Experts of a small language model: vocabulary 5895.
Below are experts of layer 7 (counted from 0) of a mixture-of-experts language model. Rows are named router (the router's row for the expert), gate (a neuron's input weights, with its number), up (a neuron's input weights, with its number), down (a neuron's output weights, with its number) and show model dimensions 0-127. Each number is 50 + 15 x the weight over its row's rms, rounded and kept within 0 to 99.
After each expert's rows: "comes after" lists some tokens at least twice as common just before its tokens as in all text; "mostly gets" lists some tokens that are sent to it at least half of the time. This comes from a sample of Wikipedia text that the model never trained on. Tokens count by the router's weight.

# expert 236
router:52 57 39 55 36 44 26 60 79 68 61 32 41 54 55 50 24 51 67 22 55 61 32 43 36 26 45 53 41 65 48 48 47 40 17 51 41 43 35 48 77 17 23 54 57 60 55 36 34 55 71 61 37 63 41 21 39 56 37 66 41 64 46 33 59 48 51 67 50 39 54 30 62 13 55 61 29 50 69 32 54 30 39 56 32 51 53 56 41 40 36 51 34 75 34 26 38 49 51 46 52 23 39 83 61 51 36 42 59 49 42 52 31 78 56 40 47 57 61 73 38 17 43 41 13 61 37 71
gate1:40 73 45 48 66 55 64 52 46 82 41 46 61 74 62 62 46 34 42 59 47 37 33 46 58 50 39 52 40 44 50 54 55 41 59 50 46 25 73 52 48 29 39 56 24 60 52 62 41 51 48 35 39 91 00 65 60 64 52 74 65 51 54 28 41 26 59 78 79 38 54 47 46 46 48 49 36 40 57 47 62 65 88 66 55 40 35 50 61 30 55 15 75 60 83 18 56 43 60 52 49 38 50 54 44 43 42 79 72 64 47 50 76 40 49 52 54 50 79 57 54 49 50 51 77 33 43 62
up1:41 39 58 51 60 63 84 80 77 84 34 65 43 42 50 54 56 43 83 32 54 55 54 42 20 42 41 54 45 20 61 49 66 29 58 77 51 58 39 47 45 39 34 52 43 63 55 66 58 55 41 45 36 87 46 38 73 66 56 58 46 41 93 41 34 40 76 61 61 47 55 53 54 44 61 23 65 47 35 46 35 63 62 45 47 29 56 54 38 48 72 36 73 47 74 42 81 56 46 47 50 24 45 39 75 38 26 54 37 61 45 53 33 26 48 46 49 49 30 44 28 44 48 28 23 39 57 60
down1:72 70 59 66 58 47 61 64 60 89 62 31 25 59 33 49 30 75 51 37 43 44 66 43 55 44 74 57 60 67 63 37 57 31 61 75 38 60 60 32 21 55 38 57 32 57 46 36 39 13 59 61 63 25 30 54 53 59 45 57 48 37 51 67 78 43 42 46 15 63 42 40 53 59 45 37 45 37 61 68 54 41 29 60 20 49 30 33 70 77 56 44 55 46 55 43 61 61 55 41 29 52 43 72 28 39 60 42 29 47 38 34 54 37 30 37 34 48 42 18 50 76 59 73 56 57 24 48
comes after: " was", " is", " as", " were", " been", " became"
mostly gets: " Succeeded", " Preceded", " appointed", " elected", " Position", " Release"

# expert 93
router:50 66 48 66 31 44 33 80 56 58 56 32 38 52 61 54 27 41 65 57 80 65 49 64 41 44 57 61 45 57 30 60 37 35 37 37 35 19 22 52 53 43 33 71 63 69 25 35 43 83 78 69 38 67 45 41 32 55 35 71 44 56 55 61 53 42 36 56 58 44 48 25 57 15 54 58 38 58 67 37 30 54 33 56 33 69 59 63 35 48 22 63 40 40 36 43 46 18 52 49 52 35 52 73 52 34 48 30 49 31 31 62 42 54 71 27 20 84 53 67 55 47 29 63 37 48 42 58
gate1:77 71 48 51 46 40 75 26 69 45 40 06 44 17 54 48 33 32 37 73 38 29 64 66 35 43 59 47 61 61 68 90 61 49 26 35 48 31 43 42 44 54 64 80 43 72 64 71 68 31 37 63 63 67 45 40 61 53 47 45 47 49 26 45 51 44 49 40 60 63 39 69 42 43 58 65 76 64 85 55 47 50 35 41 46 37 49 46 59 48 46 50 27 40 30 63 44 26 55 44 50 70 55 64 37 70 69 20 74 56 48 57 60 51 42 32 32 48 43 72 59 75 59 53 39 41 67 36
up1:38 56 37 47 68 72 40 71 67 43 46 82 34 61 48 54 54 52 62 42 38 40 66 53 42 28 64 28 54 77 27 14 35 60 39 42 45 50 56 32 55 37 51 45 44 30 27 58 43 87 28 46 30 71 53 35 32 32 62 39 73 43 48 39 41 53 74 83 36 47 42 28 64 44 41 30 55 50 38 61 39 58 65 62 50 66 49 73 41 56 76 47 54 94 98 55 46 37 51 73 72 43 62 51 56 38 59 44 54 66 49 52 46 53 38 58 80 30 55 59 51 46 66 50 47 53 47 60
down1:46 53 33 71 49 19 49 48 62 75 57 56 47 41 37 41 64 49 35 41 55 80 46 93 42 33 67 58 33 64 69 71 48 17 63 72 66 51 50 62 65 61 75 47 67 46 60 36 43 32 38 48 42 35 62 49 55 38 86 58 51 52 17 45 37 41 66 49 65 47 41 17 64 52 68 44 62 44 69 32 56 47 60 54 56 40 60 47 54 32 64 70 34 51 34 62 48 72 55 56 83 27 28 67 39 63 64 77 56 37 27 40 57 30 45 84 62 60 55 43 65 40 60 51 46 63 63 59
comes after: ".", ",", " that", " where", " which", " it"
mostly gets: " it", " she", " they", " him", " he", " It"

# expert 183
router:55 67 38 94 37 56 48 70 55 84 69 39 42 69 50 50 42 45 57 40 35 73 40 57 34 42 50 74 36 68 40 58 09 36 37 51 51 55 34 52 69 38 30 59 58 59 34 42 33 42 47 47 47 44 38 52 46 43 34 64 41 73 40 60 59 37 41 54 69 35 32 48 60 56 63 67 47 28 71 41 50 53 51 58 48 57 76 70 30 24 48 59 26 49 44 34 46 39 35 42 48 46 30 63 50 33 23 43 58 43 47 72 52 66 57 35 51 84 64 60 42 31 28 51 20 92 17 54
gate0:44 49 56 33 57 51 65 89 37 62 65 44 45 52 84 69 67 46 49 54 56 27 43 69 42 49 69 69 48 35 42 50 24 46 43 66 67 48 46 16 34 49 69 63 35 56 26 39 67 52 30 33 57 38 28 73 58 52 25 53 56 70 88 52 53 46 68 70 48 32 47 56 54 39 84 66 53 57 38 28 58 61 36 70 72 75 54 46 61 52 43 39 70 57 53 43 49 52 79 47 43 45 32 25 27 59 32 29 23 71 39 48 55 41 44 42 32 69 58 56 57 17 53 37 54 37 46 50
up0:55 31 61 41 71 80 69 51 51 39 19 59 47 38 72 75 68 45 50 66 42 68 47 51 48 45 56 99 44 66 49 35 60 54 46 68 57 43 51 63 60 17 42 31 36 80 37 59 48 50 38 45 35 40 38 60 60 59 24 34 53 52 51 41 50 56 60 73 72 56 60 51 46 50 49 62 77 53 36 34 60 79 47 43 64 56 69 68 38 44 45 56 27 44 58 62 20 39 28 58 33 40 54 34 41 67 52 54 43 66 34 48 40 61 30 25 35 73 57 57 58 56 82 26 37 61 50 24
down0:38 58 33 43 41 56 48 30 32 26 28 40 40 43 56 42 52 46 55 45 67 65 68 40 26 35 47 31 64 41 67 66 41 63 80 43 62 49 59 42 60 19 49 51 55 53 41 59 60 61 44 57 28 39 76 22 43 26 53 49 35 43 32 30 25 47 41 34 50 20 28 26 30 44 66 42 39 36 62 41 76 46 36 68 76 38 36 48 48 36 33 48 62 54 66 26 64 42 46 80 51 40 61 40 11 59 54 33 35 64 45 49 70 73 42 37 19 55 58 68 73 74 60 39 52 36 37 37
comes after: " S", " s", " Z", "S", " al", " L"
mostly gets: " Ant", " Sav", " Ut", " Cy", " al", " inst"

# expert 186
router:50 68 26 52 36 39 22 64 66 73 57 30 25 59 82 53 44 36 73 46 51 60 24 53 41 55 41 51 15 76 48 63 40 43 35 32 46 39 46 61 58 36 43 61 62 63 39 34 22 56 71 78 34 58 52 36 45 74 37 68 30 54 35 44 52 38 40 50 70 47 44 36 64 49 55 69 36 40 60 29 19 64 49 75 40 80 58 66 37 39 31 76 56 63 43 37 41 26 50 39 19 30 51 61 52 42 43 41 58 35 37 63 41 73 65 38 42 60 59 56 47 41 48 53 38 68 17 63
gate0:36 41 50 44 41 61 88 39 70 51 96 54 55 31 22 27 35 41 34 57 31 53 31 65 34 49 44 44 80 85 36 43 55 79 44 46 44 68 45 34 63 68 52 47 37 49 78 64 55 44 29 29 56 56 47 36 61 76 47 68 57 43 34 65 43 75 40 40 41 61 20 71 38 32 54 44 32 62 55 47 50 37 57 52 55 51 62 52 47 47 20 31 42 42 61 46 52 52 63 51 22 40 47 63 37 28 43 42 80 53 48 39 45 39 77 51 41 37 49 65 26 41 78 45 35 57 72 58
up0:70 55 22 57 74 60 55 53 15 76 42 57 57 79 56 71 28 57 85 48 34 60 33 25 46 49 34 37 48 28 55 68 61 61 79 59 61 20 35 39 57 65 46 53 41 45 43 67 39 56 44 45 40 28 62 56 59 45 24 47 54 48 53 53 51 37 62 56 75 61 72 57 41 82 50 62 37 35 31 52 80 32 54 43 33 57 46 59 45 25 52 46 51 10 40 36 58 52 31 58 50 73 57 47 52 55 23 64 59 41 72 69 44 59 57 47 48 61 23 57 76 50 36 60 71 45 26 51
down0:33 65 96 38 73 46 41 66 61 76 46 30 47 68 44 79 48 50 64 54 53 17 55 41 65 64 45 25 38 74 39 52 55 60 68 51 54 49 37 38 84 43 17 42 61 42 52 30 22 69 50 39 57 28 59 44 42 31 51 63 61 39 44 51 59 57 46 56 62 71 54 45 56 51 25 42 72 66 63 38 29 39 61 33 48 60 48 29 48 39 61 45 52 46 61 73 42 49 46 70 46 24 39 28 65 77 62 30 55 18 32 51 52 57 28 42 46 69 29 40 61 36 29 54 75 36 53 47
comes after: ",", ".", ".\n\n", "\"", "\",", " that"
mostly gets: " “", " although", "pite", " Although", " \"", " According"

# expert 229
router:56 51 28 72 33 39 51 64 63 77 63 33 45 55 56 66 42 32 71 46 46 70 53 60 36 53 43 59 30 57 34 58 22 46 38 41 53 39 34 72 62 26 26 51 70 82 34 39 53 49 57 46 32 56 44 40 50 54 33 42 28 72 21 57 77 44 55 76 74 27 48 40 59 48 64 65 57 38 53 39 28 55 49 66 51 80 66 62 15 36 49 77 21 60 50 41 40 47 21 33 40 52 21 60 55 43 35 57 41 50 41 79 41 53 53 35 46 59 51 60 62 31 52 52 44 74 17 57
gate0:49 61 43 69 28 57 67 90 67 49 45 27 48 57 45 62 62 41 50 44 47 30 49 61 45 33 47 72 53 72 36 68 50 46 71 21 54 61 64 23 21 43 21 62 60 37 38 65 45 15 51 55 47 67 26 45 58 55 36 39 36 34 50 37 53 51 47 53 54 61 84 32 61 54 36 38 21 53 41 53 85 35 45 54 52 66 51 74 46 70 49 52 63 44 37 47 44 25 71 41 59 58 13 34 54 64 20 71 35 53 47 43 48 61 36 59 63 54 57 53 68 62 26 34 53 36 28 31
up0:16 56 48 54 32 57 58 43 48 42 28 31 46 56 50 51 65 43 62 50 45 36 43 44 56 40 23 66 24 70 54 64 61 40 36 25 58 59 58 45 42 41 36 53 77 45 36 71 41 42 68 35 62 51 45 39 51 55 32 32 60 35 25 48 41 49 75 48 68 62 73 59 33 54 42 23 54 86 46 82 50 48 51 68 42 64 19 61 42 63 58 51 52 69 44 63 53 30 61 55 37 59 36 57 62 71 35 78 46 33 44 55 71 31 63 81 59 47 73 52 67 99 67 51 50 51 59 23
down0:47 40 61 46 60 39 71 33 67 80 26 36 45 36 34 49 68 61 43 46 47 41 55 66 72 33 43 34 60 51 44 64 48 51 59 27 43 40 76 58 46 51 68 40 69 54 81 46 43 27 60 37 45 41 50 70 60 27 31 40 29 58 45 55 33 80 40 26 54 84 59 42 09 32 35 59 60 37 60 52 39 51 76 56 71 46 57 39 50 38 49 43 71 53 21 63 36 75 67 51 39 33 23 42 53 48 57 38 32 62 82 44 54 47 26 61 32 75 51 52 73 68 68 32 43 39 58 51
comes after: " D", " d", " W", " w", " s", " S"
mostly gets: " mer", " whe", " dou", " ren", "resh", " str"

# expert 9
router:55 64 37 59 46 47 21 66 67 64 63 26 30 53 71 60 27 23 79 47 76 64 27 53 39 42 42 42 45 65 40 70 44 39 45 42 55 29 36 56 67 31 36 62 70 59 38 31 40 70 65 79 28 60 44 50 36 71 43 67 34 57 36 28 60 43 41 56 64 30 49 26 85 42 36 59 44 45 57 46 28 68 45 58 47 74 61 63 30 54 20 67 34 51 41 40 28 45 27 55 48 34 47 75 49 38 21 42 64 35 30 62 41 72 55 47 42 58 53 64 48 40 18 58 40 61 40 57
gate0:68 27 45 60 61 49 53 71 57 55 49 55 44 47 53 43 66 26 46 42 58 36 45 55 30 47 61 36 72 27 55 67 45 63 23 53 76 39 51 56 57 00 67 67 38 70 87 67 57 65 57 78 68 34 55 48 72 77 44 30 42 52 60 46 29 47 24 41 38 35 58 35 57 42 43 48 41 72 48 14 60 62 49 23 46 49 62 59 45 70 27 53 45 47 66 49 46 44 54 59 49 49 69 52 52 18 46 54 25 51 50 73 59 29 27 72 43 49 52 58 52 20 54 35 70 64 59 37
up0:69 40 44 61 43 44 65 24 26 38 58 39 65 88 58 37 34 50 47 53 58 40 54 78 49 58 48 50 45 48 47 28 45 49 64 68 41 61 41 73 76 36 69 93 60 62 54 38 08 25 59 16 46 49 49 61 28 55 57 78 57 54 32 67 35 41 60 78 35 34 25 76 41 35 53 48 54 46 50 76 36 47 61 59 55 35 30 36 68 52 57 41 66 34 71 72 40 77 48 52 51 43 60 39 46 43 46 35 28 50 63 27 48 57 61 32 65 68 41 41 56 77 42 52 40 41 39 45
down0:45 48 36 52 50 65 60 58 74 79 54 54 33 61 57 58 58 80 54 42 63 52 61 50 55 21 52 53 55 45 45 34 36 48 64 57 42 52 59 51 43 59 35 58 68 24 28 54 44 67 62 61 56 34 55 80 48 31 39 59 51 45 45 53 49 30 50 67 60 45 24 44 48 39 61 52 68 28 33 63 73 50 20 19 05 46 21 37 36 81 61 38 53 63 56 46 68 49 43 55 52 26 50 47 92 59 57 73 71 28 62 10 44 76 32 51 60 62 73 58 42 44 58 59 37 44 46 45
comes after: " that", ",", "ed", "ing", " as", " to"
mostly gets: " him", " “", " there", " you", " how", " what"

# expert 138
router:52 49 42 70 40 41 17 54 52 69 80 40 36 59 72 71 30 51 68 22 62 59 30 74 46 39 56 60 52 64 33 50 52 44 23 33 45 37 44 50 73 39 43 64 66 50 20 45 32 62 80 71 52 61 48 46 53 56 47 72 50 55 52 42 53 46 50 58 63 35 36 40 61 47 46 57 42 44 81 41 48 43 38 65 28 64 95 80 38 51 29 67 39 42 40 40 49 29 47 37 45 29 35 63 40 36 34 15 53 17 44 65 31 64 60 35 30 42 65 75 30 46 47 63 41 58 44 60
gate0:57 28 44 45 28 55 53 57 57 81 65 37 50 44 52 74 56 54 45 22 37 31 33 56 27 28 62 49 60 80 51 50 57 49 57 63 42 60 46 35 41 35 78 67 19 56 39 54 56 44 71 47 68 63 59 78 53 56 69 40 47 30 34 61 40 53 41 78 51 62 39 22 49 57 66 63 72 37 45 29 22 36 59 58 59 54 43 19 60 56 34 79 29 51 65 49 45 70 42 44 46 78 60 19 58 53 59 34 80 67 44 64 47 52 49 25 33 44 67 41 54 54 21 19 49 40 50 53
up0:52 28 68 49 31 43 73 56 44 41 46 59 45 40 43 86 49 48 23 38 59 28 50 53 50 26 55 45 58 73 52 40 44 66 55 38 71 48 48 21 35 30 67 76 67 49 41 61 81 30 81 76 51 59 59 43 52 37 68 59 62 43 42 43 55 44 54 58 28 74 37 31 41 65 56 65 85 39 41 50 21 50 49 50 70 45 51 47 56 64 53 73 32 36 38 49 59 83 60 64 52 63 16 38 44 62 42 08 48 47 44 48 53 48 58 21 43 40 55 65 82 72 33 47 51 46 49 47
down0:37 35 25 70 56 23 56 64 29 62 65 49 74 37 50 33 50 65 55 64 32 53 62 54 48 82 58 48 36 68 78 28 58 05 43 17 48 47 48 10 52 39 49 48 76 30 47 33 45 26 32 77 60 54 67 80 43 72 44 43 51 61 58 51 40 37 45 43 43 55 43 41 48 64 44 75 61 61 37 68 48 61 37 44 29 63 51 49 41 40 44 24 54 38 27 62 88 41 56 41 40 51 59 46 39 57 42 22 52 44 68 50 66 50 46 70 39 65 46 65 46 32 70 41 67 65 52 56
comes after: " |", "|", ";", " a", " in", ":"
mostly gets: " '", " Democrats", " men's", " Champions", " ", " (\""

# expert 195
router:64 74 35 73 41 35 37 68 63 52 68 33 46 59 77 70 36 50 53 46 58 74 40 77 43 39 73 68 57 72 37 54 47 42 31 48 47 31 35 66 58 46 33 59 57 86 36 45 35 67 79 72 19 71 49 42 28 66 54 68 43 60 28 48 60 36 35 66 69 44 50 29 49 46 49 59 21 34 59 40 61 45 36 53 40 53 54 69 24 41 29 62 35 57 43 43 52 18 48 38 57 39 21 82 62 50 35 27 59 35 33 60 52 61 55 38 45 63 64 61 52 39 26 62 25 51 48 66
gate0:42 37 49 41 41 59 11 68 60 48 73 71 51 65 42 45 36 35 46 41 32 53 31 51 52 58 52 26 31 69 18 75 45 37 74 59 42 64 46 61 60 45 58 80 50 19 70 47 43 63 30 48 46 35 42 54 32 39 48 46 52 42 51 52 42 45 53 40 54 16 32 58 43 50 38 31 47 70 46 62 46 52 70 89 59 72 45 65 41 26 77 31 46 51 40 68 47 69 35 68 47 32 16 50 77 56 24 36 26 61 37 52 46 71 63 32 54 46 49 54 54 54 54 15 66 54 41 36
up0:28 49 57 54 50 20 58 36 65 42 36 12 51 37 69 34 38 30 57 46 57 44 76 60 69 55 69 51 43 18 76 24 56 51 62 45 82 40 40 42 35 59 44 42 58 42 33 46 35 07 54 57 50 42 58 43 54 40 57 48 32 44 67 44 07 36 53 53 53 80 65 40 58 63 42 52 47 33 56 30 43 41 74 47 58 23 53 06 66 64 46 62 69 47 58 38 40 47 65 72 55 40 74 60 51 60 72 68 54 35 71 43 43 44 38 42 47 50 57 59 58 35 52 21 52 59 50 67
down0:43 75 28 70 65 58 58 53 44 67 66 32 50 65 47 41 60 55 63 35 41 33 56 37 44 80 54 70 56 52 62 42 30 52 47 55 69 71 48 40 50 60 23 35 74 44 23 59 56 54 67 47 50 60 40 45 55 54 43 54 53 55 57 59 69 50 45 91 51 66 62 43 47 37 54 40 61 52 84 47 32 67 30 51 47 33 99 59 55 63 55 69 46 60 38 40 22 49 67 34 52 61 26 45 39 57 62 58 73 28 42 44 42 37 24 78 60 44 54 37 45 37 43 50 38 68 21 74
comes after: " of", ",", " as", ".", " with", " for"
mostly gets: " another", "The", " one", " an", "the", " each"

# expert 116
router:50 63 18 53 50 29 32 76 55 54 65 53 52 62 57 71 41 51 66 39 47 47 43 66 36 46 60 54 33 63 38 47 35 42 48 33 38 42 42 59 52 30 35 49 76 67 35 51 39 64 63 65 17 53 37 53 35 74 43 44 49 82 48 16 62 26 37 80 72 43 37 30 69 49 75 62 41 43 83 43 29 54 52 59 17 74 70 60 47 25 47 65 42 56 42 43 34 24 40 40 33 47 40 73 49 43 46 46 63 46 27 68 24 59 63 32 56 57 70 55 37 42 37 57 32 48 23 65
gate0:48 59 80 52 34 46 56 35 56 77 60 40 25 64 37 54 29 39 46 20 57 52 57 33 42 59 54 75 62 56 52 63 13 36 47 65 41 35 46 55 59 40 33 49 63 55 35 28 66 42 64 62 78 52 49 30 53 52 49 65 63 52 28 37 47 73 76 72 53 56 33 22 54 42 55 46 47 38 40 44 55 23 45 58 07 45 44 56 29 48 54 59 33 63 37 41 49 23 32 42 61 52 33 90 49 25 52 53 53 40 56 84 66 37 61 64 66 62 79 52 45 60 39 74 38 56 69 42
up0:66 51 81 59 75 59 62 63 47 65 31 51 46 51 48 53 35 43 40 33 59 53 14 41 63 48 25 40 59 57 40 55 47 38 42 41 54 54 46 51 48 53 43 76 35 24 30 50 59 73 48 40 77 43 48 64 46 37 62 46 43 35 52 46 45 17 75 14 44 54 56 99 39 38 23 36 54 60 47 53 38 42 50 36 53 61 41 39 43 83 42 33 44 55 32 51 08 57 49 53 69 50 68 14 59 28 52 38 58 48 61 45 40 81 34 85 60 54 67 43 52 52 56 62 54 52 64 42
down0:60 59 39 45 57 50 44 35 31 52 43 36 76 29 27 40 58 73 26 55 47 45 68 43 50 38 57 50 49 61 69 54 64 30 49 76 74 40 62 27 51 74 71 74 45 35 44 49 69 52 34 64 86 50 69 66 70 36 90 45 61 48 82 43 44 49 66 46 54 76 36 75 42 47 69 37 44 37 49 61 47 46 71 43 50 36 39 46 46 77 73 36 48 65 59 56 48 61 43 81 63 66 52 50 23 25 50 35 59 65 79 50 36 35 28 61 65 21 61 62 48 59 57 32 66 50 44 56
comes after: " P", "P", "H", " M", "R", "T"
mostly gets: "OR", "TA", "EN", "SP", "BC", "_{"

# expert 51
router:59 70 17 65 57 32 51 54 82 63 56 36 33 49 64 62 35 40 71 32 56 69 38 56 43 42 46 56 32 52 41 57 38 48 41 35 48 35 30 63 56 36 46 78 70 64 30 33 47 61 83 70 47 72 30 41 42 51 35 51 52 71 34 39 53 39 48 60 60 42 21 22 62 40 54 70 35 43 87 35 53 46 43 58 13 70 71 60 21 44 36 74 30 52 40 42 50 36 45 46 43 45 35 70 64 37 35 41 55 45 54 77 24 59 67 33 46 52 56 82 38 35 50 54 39 68 43 61
gate0:53 38 47 33 52 49 48 36 46 53 40 67 63 53 11 40 44 43 58 77 80 38 47 32 50 38 37 42 67 68 32 57 75 51 14 60 63 33 61 50 47 20 52 84 40 59 46 16 62 56 61 63 41 88 38 49 50 28 45 64 48 58 52 38 70 62 58 45 44 41 74 62 47 55 39 42 47 59 39 29 44 63 61 31 69 52 40 35 40 73 67 46 50 38 41 75 45 64 32 52 39 46 76 57 63 53 46 49 35 43 24 83 82 45 66 53 42 45 90 42 57 58 59 30 46 62 54 35
up0:46 61 77 59 30 66 47 52 81 57 58 25 07 23 65 65 59 48 40 47 14 44 55 52 55 67 55 54 26 31 73 56 17 57 55 44 52 52 56 74 53 71 50 28 62 37 78 45 47 52 29 06 75 36 46 65 56 59 42 38 35 42 65 61 28 44 49 33 69 41 43 23 81 39 58 59 36 54 61 55 59 44 34 45 53 32 62 59 42 28 43 45 48 66 52 21 53 38 66 32 57 51 19 49 30 40 66 55 50 47 70 46 43 51 49 68 47 46 24 63 48 41 55 36 50 54 43 55
down0:27 59 44 79 53 44 28 76 48 43 43 33 17 83 53 36 21 52 55 32 49 55 43 42 56 49 48 47 88 50 35 62 65 46 53 32 24 62 72 61 67 33 45 42 28 34 25 72 53 49 54 55 47 59 48 39 45 50 34 58 42 37 55 30 48 35 40 37 49 59 49 53 65 54 39 51 68 43 59 43 68 41 49 34 23 68 43 51 42 58 38 48 33 62 60 54 48 70 34 26 33 61 55 59 45 50 51 81 85 61 41 70 78 41 74 38 18 15 21 41 42 72 48 59 58 68 42 49
comes after: " |", " ", " /", ":", "1", ";"
mostly gets: "201", "191", "199", "−", "198", "–"

# expert 53
router:74 42 43 81 42 21 46 51 61 74 57 41 49 82 57 57 44 39 68 45 71 66 45 75 52 56 48 51 39 65 34 64 24 24 50 34 50 47 31 71 52 41 20 56 66 62 35 44 40 55 56 49 46 48 37 44 43 53 22 65 38 80 35 44 66 36 40 70 70 29 41 29 53 47 73 69 63 13 63 46 46 60 29 46 46 74 66 60 27 33 47 68 29 53 54 40 48 39 48 49 48 36 18 54 66 35 37 53 53 44 47 58 36 55 47 15 42 73 60 66 58 34 42 51 32 70 23 58
gate0:56 53 52 39 66 46 66 54 49 76 25 50 31 38 37 47 45 57 31 55 43 48 58 79 46 44 48 69 63 41 75 74 16 27 59 57 12 70 34 37 83 45 46 52 66 84 63 34 49 62 64 56 68 48 58 53 64 35 14 57 60 29 42 46 24 65 44 46 83 25 40 16 53 43 70 48 56 49 52 61 61 51 25 39 55 50 54 68 66 36 46 56 27 39 41 41 81 46 58 31 62 49 41 36 30 54 40 65 48 30 31 54 47 55 58 54 58 49 46 61 58 37 58 25 38 48 75 65
up0:49 55 43 46 27 43 70 60 40 47 20 67 30 47 49 82 59 51 28 40 86 63 69 68 54 30 48 44 45 57 80 54 56 41 76 34 54 66 33 48 49 53 62 32 73 69 84 56 44 34 48 49 85 47 51 48 74 60 44 30 55 36 75 50 28 62 40 39 60 06 52 31 71 48 40 44 60 70 54 62 48 51 43 29 60 52 39 60 63 47 50 62 51 35 43 50 63 46 55 72 54 54 42 50 36 70 40 29 64 18 34 43 46 63 50 61 30 19 40 55 61 78 62 51 59 52 76 52
down0:26 63 33 33 67 63 49 56 54 32 57 35 52 54 32 26 61 42 64 35 55 66 51 47 35 58 30 37 46 27 36 52 56 59 48 43 66 62 42 28 36 58 54 43 37 52 40 56 45 48 30 32 65 26 46 24 76 34 43 82 93 71 35 49 57 48 69 54 62 67 24 29 50 61 70 32 30 81 59 55 42 38 56 51 47 84 41 38 42 48 61 51 65 38 45 33 54 46 44 40 34 49 54 68 20 58 44 29 58 56 23 50 47 63 42 53 58 43 31 21 65 44 79 76 37 42 83 55
comes after: " ", " g", " b", " t", " G", " w"
mostly gets: " sy", " cy", " Bi", " bi", " mus", " dise"

# expert 200
router:69 73 18 50 46 29 40 61 49 67 67 43 51 51 71 75 47 53 71 44 59 77 45 60 46 43 45 64 52 52 38 51 39 25 37 25 37 28 37 58 54 50 26 64 60 49 18 45 44 59 79 74 51 55 42 43 36 62 38 60 47 72 32 41 52 49 47 51 55 50 37 44 55 41 66 74 57 45 99 26 33 35 30 70 14 66 81 63 42 39 29 59 52 58 34 31 45 30 46 40 45 41 43 47 51 46 34 29 48 33 54 43 42 52 81 34 38 64 62 55 34 38 47 83 52 64 41 55
gate0:44 41 48 49 41 56 67 63 49 47 46 55 41 34 61 76 55 40 63 65 34 42 39 43 40 35 40 51 69 55 76 66 61 39 50 33 36 51 52 35 38 74 38 73 49 51 73 56 37 45 64 57 60 67 51 25 51 70 59 60 53 48 36 46 30 72 52 42 54 59 21 44 20 59 77 85 69 79 88 37 43 44 45 33 53 29 62 52 60 93 53 44 45 57 75 36 54 55 55 58 60 21 60 50 27 57 47 41 72 61 89 56 49 53 77 23 67 76 55 48 57 56 49 70 60 35 52 46
up0:48 32 46 33 58 43 43 63 56 56 76 67 58 87 56 71 49 35 38 77 61 90 25 58 50 75 47 66 40 36 48 55 42 53 54 70 63 50 42 71 47 56 46 71 38 53 38 68 41 74 59 47 33 76 49 68 50 56 73 45 59 39 31 35 46 45 55 47 25 62 63 25 41 60 46 34 35 67 57 34 36 67 49 49 49 57 20 77 65 64 76 33 63 64 33 50 48 62 41 65 61 69 56 61 52 40 60 60 50 51 42 40 63 53 52 28 62 91 60 23 56 65 16 34 51 40 27 61
down0:74 60 46 62 56 41 73 23 57 51 63 83 74 42 60 74 45 52 58 67 64 59 67 40 14 54 53 76 59 56 59 59 41 55 63 50 70 40 51 61 40 62 64 37 22 42 57 44 69 53 73 46 73 66 38 51 63 49 59 34 41 45 62 60 67 67 40 72 38 51 51 46 32 59 31 46 51 72 52 26 42 51 15 55 43 33 63 66 54 41 63 28 55 50 53 35 66 46 22 61 54 53 35 53 71 63 08 30 42 34 63 56 55 32 40 56 68 54 62 81 81 56 46 49 18 40 36 34
comes after: " |", "|", ";", "0", ":", "1"
mostly gets: "−", "_{", " †", " sq", "–present", "verage"